python train.py --normalize_top_k=true --balance_bias=false --norm="rmsnorm" --norm_place="pre" --attn_scale=0.177 --train_tokens=682000000
Below are experts of layer 9 (counted from 0) of a mixture-of-experts language model. Rows are named router (the router's row for the expert), gate (a neuron's input weights, with its number), up (a neuron's input weights, with its number) and show model dimensions 0-127. Each number is 500 + 50 x the weight over its row's rms, rounded and kept within 0 to 999. Numbers have three digits each.
After each expert's rows: a language model's description of what the expert responds to. This comes from a sample of Wikipedia text that the model never trained on.

# expert 63
router:468442466437488518516545458510546537451541528480533494501415499566531487476479541521542588516425503467418376471508458460511460568545569459523532446488547476477558456574455512495484498548602499622429531470550426490530567519523528480569551566599465510539487421541410500518531513425502439609557527456496520427526546464486455528403509549526494429503525543319469430508534467436452524468485
gate1:470466532487613457556421517530494463523391534584472489526449455487469482507487511439480437400548475495470528534544487489479488536460449423487557459425502465489503572518563504551498471494607463567485478492619473527566504449579513401491446496517493543547454582494568517445516469479434388546497506515516454468497493436453452568539527490517386539479366392588541506479466525482480630508554
up1:604467472583481455562464442554490460481446513476482420440509479477517449514614590570427456422541514464436579551510445579516492484556525538515493481511461464590536509472586578459568500462429514541506461549488535515565515546502480476532464554550505516388487508404535444496477524568507535413503450570441452522483529466451607426603436477525554518579413439527480590482531510469456462538440
Pipes at the start of table rows, plus dashes, ampersands, and, colons and country codes like GBR, ITA before names in lists.

# expert 2
router:495453421441491472451510577461565524403485559499574391520463478532486467406493535414528535543486557522482446493578441545504504524568556428550541386437487475503466490514432506453460531504476527508521557469491466425475585533439587457503521603481451438423475532599428445598573464434501491527520455480443523510517487525419450422473533516425533518555491543538431514550504492437420576460414
gate1:513497485407508465453481547439477524375499545464481499491442505593541481475529374492539525523505563519489501467472576534451447515569512545504503477392486577488474439568523581532573520409491530471545498472574416439519491587520450485495499531503498498478551419531475549473564485448514574540584482506537531454469517461399521423501413491576616490482513400524493610512485451501363439499445
up1:625564430479533531585451517584528542470577599566467440541548462391512445566633468408446522486520489424464535577537505524557515578452512546525518535482490456498490511467489446567460546464584502516548443485504467544521520522521409441469618452600535521483576508523512507444467534565562431423489529464531471586543456539536504526498541438484517425547517547467573526490464463439531553476489
Line break tokens ending headings, list items, table rows and infobox fields, e.g. after ==Teams==, Genus: Heteronyx, or a club name.

# expert 3
router:505470373460551534531481514483524523510428541529567488484461467616380518458536502461530511502464570491429392502587444479490463464541548503552594425442599437560492499517508581468551550516588494566491551443485449432396583472394531458536510595528423489443383489503499526462486480415488510542521473403510476501505521527524525454448441513470507473476537498441481521546425467457462569506450
gate0:452505400478451552571514375468497475420409492424502471548511516524521498390507448475476454476461582504538487495471504434466476443496487448568512509545508474480506550424497490434524570492498479554494454456569494384584411448517498480506503594550453494455455552462451374477543541478517550561540543438467536532506629513424469459473507464501573461420561542530627491534460492389476502472484
up0:504435493488567546446451496527418526457458480443443448429538422495518486592410386480548473485572519533489536483517480466451502402528505540498475560502505464444413399592480494460453607460492415484548584529566468527504552579498479425460594447489527504469468492510512531576401472429506517491560464500534580445547420547497486484499492526473446466427575463489638432596460478519517502491468
Line-start hyphens, periods and pipes in infoboxes, coordinates and data lists, plus unit tokens like sq, km, ft.

# expert 22
router:502474469426561502470506615494553487402483493502606489476457555490516474469545543372439513583514529492478483440489427561598418499526507415581475506466546451466560484494505582456472585479524486467517481554544525484438541500397612417559563594518486458448473461538476558510460567434555490565431528477486490494554479473435487430522585563474536530471519509470520438549499477462468626434458
gate1:585505522455567522504541628531541536518484495494471520553452540458523566558525558433438418545556530485469487490478450503549493459532490386539587477471430576602484482503438539514488491494479512431323495440503542503328507584459541496507441535505500463412515571486436517535529460512451522495562499471486580545475470560496522492508490509544536610453488472493541519544605577511449473447466
up1:528462509467565502552526624558569540471464518542509378565407441436484508524494483464444530520508457531434496537459449608486401449538476429535501557529525563499543519453526514473492491502370554479397459497611570481431451523492569417530457446536512438493439515500536451478471491515541524510515504451518439514517462591473435537575481500451620606424543485517492549511499508537500559502391
Short opening pieces of words just after a space, such as al in altar or alive, dar in daring, and gu in rearguard.

# expert 31
router:514484457515537451481540573571626491454588555508463491475526444557357427521479541377502516497456567505443485449474465534462447546484483502508556450529583412500507455503382496446465526441520587548473545441527486387490591523444548448544523565516489493468534513562519560508513442545442517520602432494406490543523467501458515522490468507424511455514538520449466470552507408447378517519452
gate3:481503492476486502533607514531529536485545428514471434485470432476468511508369561529538428615474568552529414531426480608534487459447548529495499607449589582565489471532381538432484465453476546494527601528486518534491471478523525530499495578475520488464576485526475528486438561486444410452478494441404520482541504371491451490504455540476597539495500552481556507458516494407571591482499
up3:516502481530517471526510493454498523428490480490524503528444543476472529524572388507538488412545480592501466487508515628509535496546410481465554465508407443509398521543580423497575560485489475445502556421493451434468442462541454489501486458495454508485416516520513513500558465564654560460631592493507532540518538574476523438471491565596404464479565512546460562575488556556513525595496
Phrase-ending nouns, especially countries and regions (States, China, India, Liberia) and general nouns like history, education, army, centuries.

# expert 4
router:536440514434519550517535576562567540407458479490578461469431492483426533462471485493548544599484587510454390429519489551503461439543536496573602459509584437473539426510502517420497502556555485498470512529525473431463532573462522342535521526547450465464543419543444412469441512458481457532601521505469410457571458501485489479438491499549460447534531538432432414525535520444519571489522
gate1:535399573575531506455524507513426577425498517484485587500512496518516566553578521464482411533522416576479483579470515527557554505549434573568517502546515457517480492487466478606503509505470531493607502588531517463447565570459482466529500374548486481544524553585522494475536521558417610501421481469421516374531478515549493389543530473559423518474542492444595541485537510538506484525564
up1:454435544530501610442537498597545559537498455448456509503548582475525410506515500453529426511426454417499428450582465412576440528583497527435484581543509509471490509521456426469437551460461534515490487420506432362559422477560528528465398543571486492535504484535550486557519494472613405520544496496540479506403473514556467469516578529492544506521494469555465461464509521585542420479435
Prepositions linking a noun or verb to a following phrase, such as in, of, at, for, during, between.

# expert 43
router:517443455506464511417547501488500495470588539485526487464429484584520570455525551380517569560488556411440452517404463510550442439471495522505557498481556471607571416426508491443480587495567543510504572545584410422494489513441484452585469508465412421451425505471446518516486500488499482539519387484502478482576473529424499522483567515509451545522460526460477446590555463414410452456457
gate0:493541506515488429560502445549493521478515444485551571489434508479441516498461442528553503567554520482515509471526579557473484472476463458452657545505483444523440567427505495428482490585421462505500442556479517425498377515474466454532528378513517464418420465585486518512498494465552536383459409477555460503502489508602497499363581598480475518489476551543490587554549477452508522431457
up0:501556500520523556495507558492471527482523518489567561551557569590504499415482497456467524580510426492523518483520446464395501463529508516583629549560700569470448504519562521451508465453373458492410566542478512480360483532512467570532498512496474606543453518458531449491497499496556527520482586467493446473542435505513460435518448529579464536480474472502531459620501529521525449523521
Short consonant pieces inside words and names, such as mp, bb, pp, zz, mb in Pembina, obbligato, supplied, plus digits in numbers.

# expert 49
router:540379398480547458515505510526569457435510558449592498468531464530433435457501495402517540550494518559395446461462467552546392534525423491591514454580551395460503498453490499465482480550522519530469492428484443477443522569443535403536506539569515451473476542569447506523506473483524527539593503419476476486533553580394497497458555601530462528533575538458524464568511405511441531473455
gate0:436487519540548489437592523603514517521391563469533512507542443508547506479521485512539450519472478475460420530494567536514470429493455414487568441555515528517476514550484433483510490532494484403484515481454482506472474581456565479543502522551478481423464456571506522514548449520498468557574479443592554462493540554434572440551574497567501611402437492485568491487432365592409437433390
up0:486514456528456614508474474428509579442602491488445596426451567411476516440534458531496451518560529571510468449538439454429594551448471495482438590482482540474515477495439575462566489443474478539472506454539493531566566407496446520442452504486481505479564506471567551477484471494499509461574524523373449567517532378468492494469401489477457442519536456491512524549621572526529544608512
Pipe separators in stats tables, and biographical or location labels like born, died, Born:, Location, Coordinates, located, lived.

# expert 27
router:559412423487537454511565493502515404423478538478550509444456524570511515439501497420469548476465536485455415488537428533586479556516517447563533453465560414493611496590433554516473502511582497585514537451483476420470551549483503406569558490589485516458483434525415454536535534428533504549541557481459407509594485511479492525445551618547474439463535526435462457556513471450444473416474
gate1:506551512514535488497515532560523545436488447556525567443474519556509426552458433472607406505492553511561568507516567472560461574544516460523443461515494469538516395505509534539522527531403567428482512591546491583531496560547525475486450492586428504584472444557431425521520435532501552451574498495532548373557485446446525463576638442514450468408480490494452468496505389447520508502544
up1:462464485471499515473518590481526557572523493487563602430470585519618556455508450469522445608460513453538455458499512437545463568445423568532503470518386389438523485554399530540483487463444472503475481500485441520528481498523418485465466483576512541556543446532487449498647485525493563491556538431529528401491464414492528545542493510546468567485456591423524428543470453541488438532433
Table pipes, semicolons and commas that separate entries, often before a name or award in credits and filmographies, plus award words like Best, Outstanding.

# expert 54
router:442496525506532474499494524477558511431479553427530518535532531602497437538423553476454588574497547516484435491459407493513463500487516474511595514474485399486499494577488510436517583558543487455520501443518427452427564547460483372523487571535479504384486495572431577550498504452495513526494502463468454492593531592364462421511511503458495467425587538481420450513568496491466613454427
gate8:509487536542428484433509573520506550548514434493469538540476634520470456526462455514552455537416477513508475638508525490588425470504483542512538477519512511507615480510443431513493459404509460505497432415592560390426489585406530499470549496567477499569554528607524562502491438434524495554521498498570537432476469513508498477493452532466528422435499554600498461573517533607431497489439
up8:504550513523593505538503514567481390584551503473473509432483474571488499571521447476543507554422459511526423648442556496487541489510546517462506508579435418512534432526463581527495463424506502481590554495503540505526532627515541535461481462580477576503544537627408508570500438491536519535549467395509504534521508486551544493496444494512563514482416568508404430493514591554436435468482
First pieces of capitalized proper names such as Ko, Ro, Lo, Bo, Che, as in Koei, Byzantine, Android.

# expert 48
router:536420418443541487464521452543481435382512531428530542518480510584478477430440495400476568481478582508417429413459477536563417493567522492574520460564494420503527490495504512467499508546539497571498576417522492521451518544431508447522546495568528473405449499520450489570473497428565483610594471504463479505591495497453499477513512564486447485483489583418433384515514451512398572465500
gate0:529591438379470561550543560472493529538504580505399535431440488560436409485492476505442523567484568521487548526398513551503521448555489496491560506421605492508493533530573561464512518541513549464506409334544509545380542466461561483473461429512478470429480478490471473516462432536518510508510403488598502467579503557520562478525579457511465502430465532454543521595499486509458541526527
up0:481519451460451538546531507533530465441477536416389512413467453563439495502505576553474525533466552532447498533405544524485544468472452497453512513382547477513533559470556580507505458523473556471498457374596552567508443502437529492601447496558465436467506457491400457470466475548495554479423420486604409466593471539525565473534535467482440542468470480493555426560486456527425574514590
Pipe separators between numbers in statistics tables, plus semicolons in score lists and some past-tense verbs like chose, defeated, refused.

# expert 5
router:538476423510499526506551610505543540479581564454535491440466523529507503498428572395581556556460629520433504380483456478597508452527556487545530456510488480479509435577491471377466542530589474496480523451505438449466538542532519444541518547576527464412376522462439494517453525404509533513513465494426456456574551501424447436450469450494506517463572491448511444530528502499454552452429
gate6:478440479478472504440613520504558505484446482429475467391534488498407471616466495555592403533534521498421528528542477492515549483387473484424619394392479540526529449528464484490570443519526524475496510557448564519419446538536492489551539576495550518417418428479515522462474522424425561480526539495492499467487425522469509592434556524489427529473511493524551433488416490497587531445495
up6:469499487499589429501510416520482492470516517476471484470517516393427560438533521542495474459529456423524463533487630430526492553489495480441502492493418576517425479478535444414622477408556599577527527567533496513519560484538437501445492507495465495477514533557479500491441517437547523433560602485480475564514581489546412506566657441575426500542483545491570529488587514508414456497492
First pieces of words starting with classical prefixes or stems, often scientific or technical, such as co-, sub-, pro-, inter-, bio-, homo-, super-.

# expert 7
router:566485480486521498553542503506595441531456514522537516478428484574427507504494512486516606485454585405466434517539486467516475403497608451570526425462563415573542441560438589451552513534532505603538577503540413417490628482413488476538518519553466584420372533512475515507494481448479482483557470459482487500510528455517491484471504561521516549486523494391446497526466446483454582542429
gate0:477530451434455422498478474461550488451498454562490474475507405517446510527457547521462599468482440489522555524503408532515533521539535509487429480504382525577476410509554522541488566443498517439472525513591522454546561563471576402463534488389498626537460475509562578461540512407437528544550591522610463455457501460483580453491473464500430495479509562458504485481509551369555485540424
up0:532563450499559507552609463540514530513493522430496589522563501455551567536505447548516415466422579490456493446439511472487573456523483505480437494526538486454443566523525453533515511543510522515456535466540494460541411559479410573548422507602496478453659542501482437518539493589501427526434464496419533546598407477530483478447508545408586528588591513425514460518474457516572465490497
Hyphens opening lines in bulleted infobox lists, hyphens inside romanized names (Song Jae-myung), and negating prefixes like un, non, under.

# expert 55
router:493441540525581456487527499525543517441496477512602494489471464529469429506496483466486582522489546439479494422506459516568472465518533480483512433491545461514576480560479530465585468479562441501478544507509412416427658510559467426544518574588463494384527426566423537478552513503534517502468474475409400503653584570452465453465480475494512553468568497436506495526478469467389578491514
gate8:488541541541444476518495458503494499446389540478578448479468595558492381527437437490533435451629517563428480508487471478478564519487522519433543491481522497586527638595479582527542538577494490410579509485593448481441431555486461515567480525508489575425515542524519457541480522468533554449438481548567471409457537538418428527533435454566503516507484465421443480585485468525541505513504
up8:484422483478568498531457603457521519470533549562461547515491560472595557518576540466409539504554375556518502544516429451520450542564421465490471539494548542508377494542520656497464472604506481423515511470598538528413468445423531544513458476496530549510580462515514456462495430515523471463543541506451512464443493446562446524518459503487514376457543546498555485475532488449486609578505
First two-letter piece of capitalized names and words, often after a pipe or comma, such as Sa, Ta, Fa, Ex, Mo, Pa.

# expert 44
router:543392457486528465455541529496573530433497471558524470517459527636451465433458526489524536477430525476439443464525454525580377431514485456571584575418515504589554422515519529465529536499572596583506526456505508484463589530485531481559554552537493422500461457527468456502523570455508454562592517493478490413552484491409446451478532495504517394493549557401465427516496479430526517494421
gate1:495410593484458492534450543575543494527464552459507493561386604550544483500486510537462406520490494502483479415480438493517560511534475531470493615484550467510520542495470560489501496477579492527448504465555489470540398510522513553539441515519526501503486479508494641471453465567506479469580479531474496437496534473561466505445605528547478472495456584310480464436561443464529413496361
up1:521491575445495527486428447573510434482479485501455552492588541489487530475502512493495488622566475519481458410449565443594490474591575486491537582513524571480453565454365515491495490382485507547492500484417480500501424450498542460468438416497461477464517464485463498566599477627550497603564513600514567486407476502578422515438519524576536478443546508423507509514523525469495489559486
The word the or The, mostly after prepositions and in titles of works and institutions, as in The Shallows, the National Register.

# expert 45
router:535446464485556531399489533479504428475478460416549468457493493514486456456503557494454521548434475494518452379537475538594430528526524520561537454391474521508475400530455530493469492518536493541502498550561444476502551477426568438578498536429561467407518450484421521484495523492455461533450449495448471487561469571417503450537454477423478476530472461367379500595514387491418546416443
gate0:574487474467474501472420477521517435502444612359500407480502490497492440468372447509419490467512530527505508439518459597488416624457557405527479507489491548525476487484504393407570494468513530458463501486523529372487514505474487455537575588455550481459557470535446541487518444525550511449463563444568490520464546509519543525491473484441501520576506577438359478528429491519450536509485
up0:458452427495518480564540448450498568583526535396450469581510576501559500461537502550519514537487480572509430512450387579412512494533565472565538495519497418509440544575461497403465444520430470565468523517556562576533509501463492463504546456474460386558611541438518587469531533519568516491439500558436501492551467505498471399491548468472569463455393603468505480515440535497573463452505
Early inner pieces of capitalized names such as St-al-ag and W-el-terweight, raw byte fragments of Korean or Japanese text, and New.

# expert 17
router:562472502475504522528608576593540535487517552431566474466405533489514400465479587451513532576462531513470468403473438497616481457525504466560467431514536422494580546549457528406492475513508510481540496430508496460493579503377510447495575599540495436503475460574510551479501479442508522588463479461469396456556542604459509516484556494461577493481625486421441503551490482472484537464502
gate0:529514487429440463476593530499523512491426506478527448553581464469514460419565480555459486505414593484428580457483440470518503454433510470578426389448496473446532501478487520433484550591502461473428334497482448424483500358456530553495544496530489400465466436479462465588455523504546479526487556498583453446458493581448489494486524599480463496543547582523552470528538511487490522426521
up0:593490531526518531527559560571564529556510531517575424466509421570463484449582461516540523513425490591459460438477402461571523505562420532446470402461523475422546504398550475487465565584457506456453572568414494430505501406524513453438431437473488513508601485483514525526498427490530445434442577501516498431468565548476499451522481543477564492597512503406546462449519545430480501450474
Past-tense verbs after was or were, such as released, died, killed, past-tense endings like -ed, opening pieces like ren-, ma- in film-making, and table numbers.

# expert 19
router:503513488473502532421560556540513500472628518479543493496466455543427437524469484416556533560485500488527430483517525514528543497454551527511597422436518374484511557522469593534563565506536563566466463492552477380553547473419536521555536519593552492482522467597426525527546443478443527611543442476400441483539537510453508525501515550435528462431572537388497477551499532436422564496501
gate0:431430543464510473413491486593475489538536439508538599551486501446493468537578495453536513614445467453518512499388506480495486444546504497497578488557622533576476451514412534525471457499401442569576499579512448434593493447468463481545481494472401562505520492545606522536574486461434565505469515409472535549502533593449498526476524500411441435470575522492514426529529525570472461466457
up0:544447459533463491479483539490522460467532584561443434433470572554543493487539560564494472489540593555465396477538419547492529406543581463484492498567394487496467476542439473478499503464574529544396535549425620586515446510489530576531490493515503440542491490426483515455441480537557493527466487603646465464606466441523498567565533455537498494482471467544631542519488514482550545496532
Plural endings on nouns, such as s, es, ers, ions, ations, plus plural people nouns like members, players, women, and the pronoun they.

# expert 16
router:541486444438585481607580527466613509428551551475534525463447482563478533502482486466529523537472535461490501484478504441554498439490581437547523398477499454570565470539380614463513513534524568600576548493517457372512624524444488514582512546515508564429458510531473489537506548418479442502553495483460482499535508465497427420508482578493532600510556493433482486485515461505495599486424
gate0:478581525542480442437500524399377487516454421632424468559513472458481525496456512509546524527486489499427477502431548424549438509564517488546527528534511473514518465591508484515481563401492583502521516590486456471455530422523521489490619453608508519456470504497523424468444497540463448474528371636527530466520500527518566499552487486524453426455474591488615500482418549481453470521511
up0:421482538444491491499431509581537413471485547354576550464412534609497491556494519523450574500510490484500635488521471621459587500503395505503513551522442496495559417467433490493387479504468450404511448441519506485565536548510439525498392569528474433540486542486402510469465537572472574562475537467462445526559481472492446534449521517505525587531512446540473468486496490531538484571502
En dashes in scores like 2–0, hyphens in compounds, opening parentheses and quotes, and negative prefixes such as un, dis, non, inter.

# expert 18
router:486559478459539453457513527413523517507471504483564524543456526575482411476499557487511545488448475460508404439472499535600483508476503488526567474474495491514551445537467553414549489463552522556476504437594464480410455582454529398533534618482521457525523547540465520530436512360480466506597493444504463573548451568474556534466514611454518414476524571493369489505486490463369489443456
gate1:522511522504493507544594500393511504477515606491540451540424529568412464431493526464431492465508472510512456369548495510409378501522570496443560469493542517605502457448488508447543539486452510516429450576434472537466423581532420397573535467491514503474497481412447570500452554438561481449554492462546440531540519489501523517527502498527627555488407476537428533563510509563475561463449
up1:511494492454467586427517526497419530438496502436477468525511537600426478474543548556512515498606555525420552485530529574435530554460464545530556568532534591464459439444470495410545598563542520487490534531499470477543509534429435463553588493569446438539522503463470478497499602515513554448466537445441594514512460463569430597481482488494546538461562479454548502650486610525526482563553
First-person I and pronouns like you, we, often opening a quoted song title or quote, plus Ger-, Fer-, Ser- name starts.

# expert 28
router:554385486546532446390577459561505453475465501387578509558425476585457495456423560470544416514545489558495416461503461451506494466524532463557524370544525517545523540486453410480506440546524509562520656452579394387454507574436525490528561476469502495410482482541447537484464517457489467471542495493496506509512464444472528518517508494515551442465547585464488479548565519463435492449469
gate6:487474555566501527474480552526507490400453431374565540552524514531531424467437482551500398505604570466506535452497521490569426528427450426477470396382458474448499507502430438460489454487502472428486527509473464432508531527364564541542486448494542477454576532547413520438488565493585472454546523474424469492547499493448518557537450489541558531550595527499500490466494562557416490414492
up6:534583509619471497491497507443463437437600578548488415522430494507454477569551396561507458552494460506415439468553482466502463491519560552461546463616448459392383527500450509567507471518549510457569468373484462454544418562497461467533391502464491544588543519463480522445536505468415520538517445572548454468619476466487504546534468525481490463470524492561442492546468517455461485516506
Syllable pieces such as re, le, cre, bre inside names and words, such as Herre, Rarely, Creek, plus home and whether.

# expert 24
router:479490482510585466466462469486462588465520488490610490408453525639495505476457564469547423471512587508420435431464429536552521526538547455496533408493591421551517493491437542405534425531558449525507506522515502426472537601374572462527502501500483455443486451547546530630492517418534485518546516479502481566593432475442481449480521578517516454481509558461510500502564509507515608488505
gate6:518572630519513412535469534492517541493522460534559447516449462557519515529438537449513434492484515478471427540481542472471559522498498473478542499609528540497501431389623497493535578486556447490535494627482473513462539472527530421428449499488410433552364466435523510550507596483469477539557494549435485528591574434477455502552464527490441487514443510444568558542425380554491506488478
up6:465540530534475479505504543587550455488461562563476466451488475474426515485454409518574502591458494510608479440499537491478556440455526536394526460490515547552421440503433569534529584551469455463503466596331543425537534519515557471528449556549553537558505451484474534560477474489509540487527512560475497449523553575525518380457487432480458553526450409427464480556582447560578532518558
French and Romance particles such as de, Le, du, Di, and the word-initial prefix de- in decades, destruction, demonstration.

# expert 38
router:533470508563494446497492493530550478473560487518494544509482467622487522434492551430422494540517510426415466371499468492521456540557543424533557474481615468459509488524402524503555549523568476545504518467540461456438561463442588469573535570550403449481491444577531481523522484401492476483611386436434447571570397519466477465408485503468466434525485515436520487569530491447489562485476
gate1:543521457576574492487509484432507502479508559548477435429493438566555436420544526536513519534524469526414504432469560510544600577520592459481566508491522523447552462584473527429521490441452487548555443422599419446440593411573459482509455491512510488574542393537508451560498543459480448538622515486431442479506446407477476458431489493480418456494422508467524521515566471526442441520556
up1:495510545481508501448586476460493567464506460452603582502459468491496538483448566467435517503517503546547495516440446483480543356439380516594465476556466488542420437440503499549402503531507544538454519518514529533525510466583395561528582496601534512568501590466568465552519540553409528457475482487445537482490553536486541516541565603520493468572519395505508467496536447450432391560485
Sentence-ending full stops, periods after initials, and common English given names like John, George, William, Robert.

# expert 10
router:515478495515537545493461500496545538456491534397508493548477549547459474431433536454478434527466537532491531444489446561490551472512586519550521481483498503455522398493498532477459529508670590637553572414482440439492546582462454490608521503476438413531460480558474540594487491457530432538542440460504392519566470543457471499501513542512552523538434545435430497566553512443532580499392
gate0:492481486370534570472456452538514534569597458426463456503493419577544569529538583558538455563480485535507585404516493518526520461456478513419514580403509472535573538554514512484468535537614551507501523515522432556478517526484473585516584525507487569443377472434415400538511451552568431449466527482519484513503486490489442539470474545473455585594447512413419513515516492486444499544461
up0:513382443459545538471567500529493516474463462542505452535552431536517503485581481468442433616555456549522560549533539472575358413473526493507490479481519526533404514436514490509525508475476427512388448506449611470511571483552574551450465475521497506472545502515477499505597520527534499449523448492557494455542482470451505486434560436569545508467540491618448469668561566526501454445539
Opening quotation marks before song or work titles, line breaks, section marks, and mid-word pieces of names, such as Qu-ent-in, Can-ber-ra.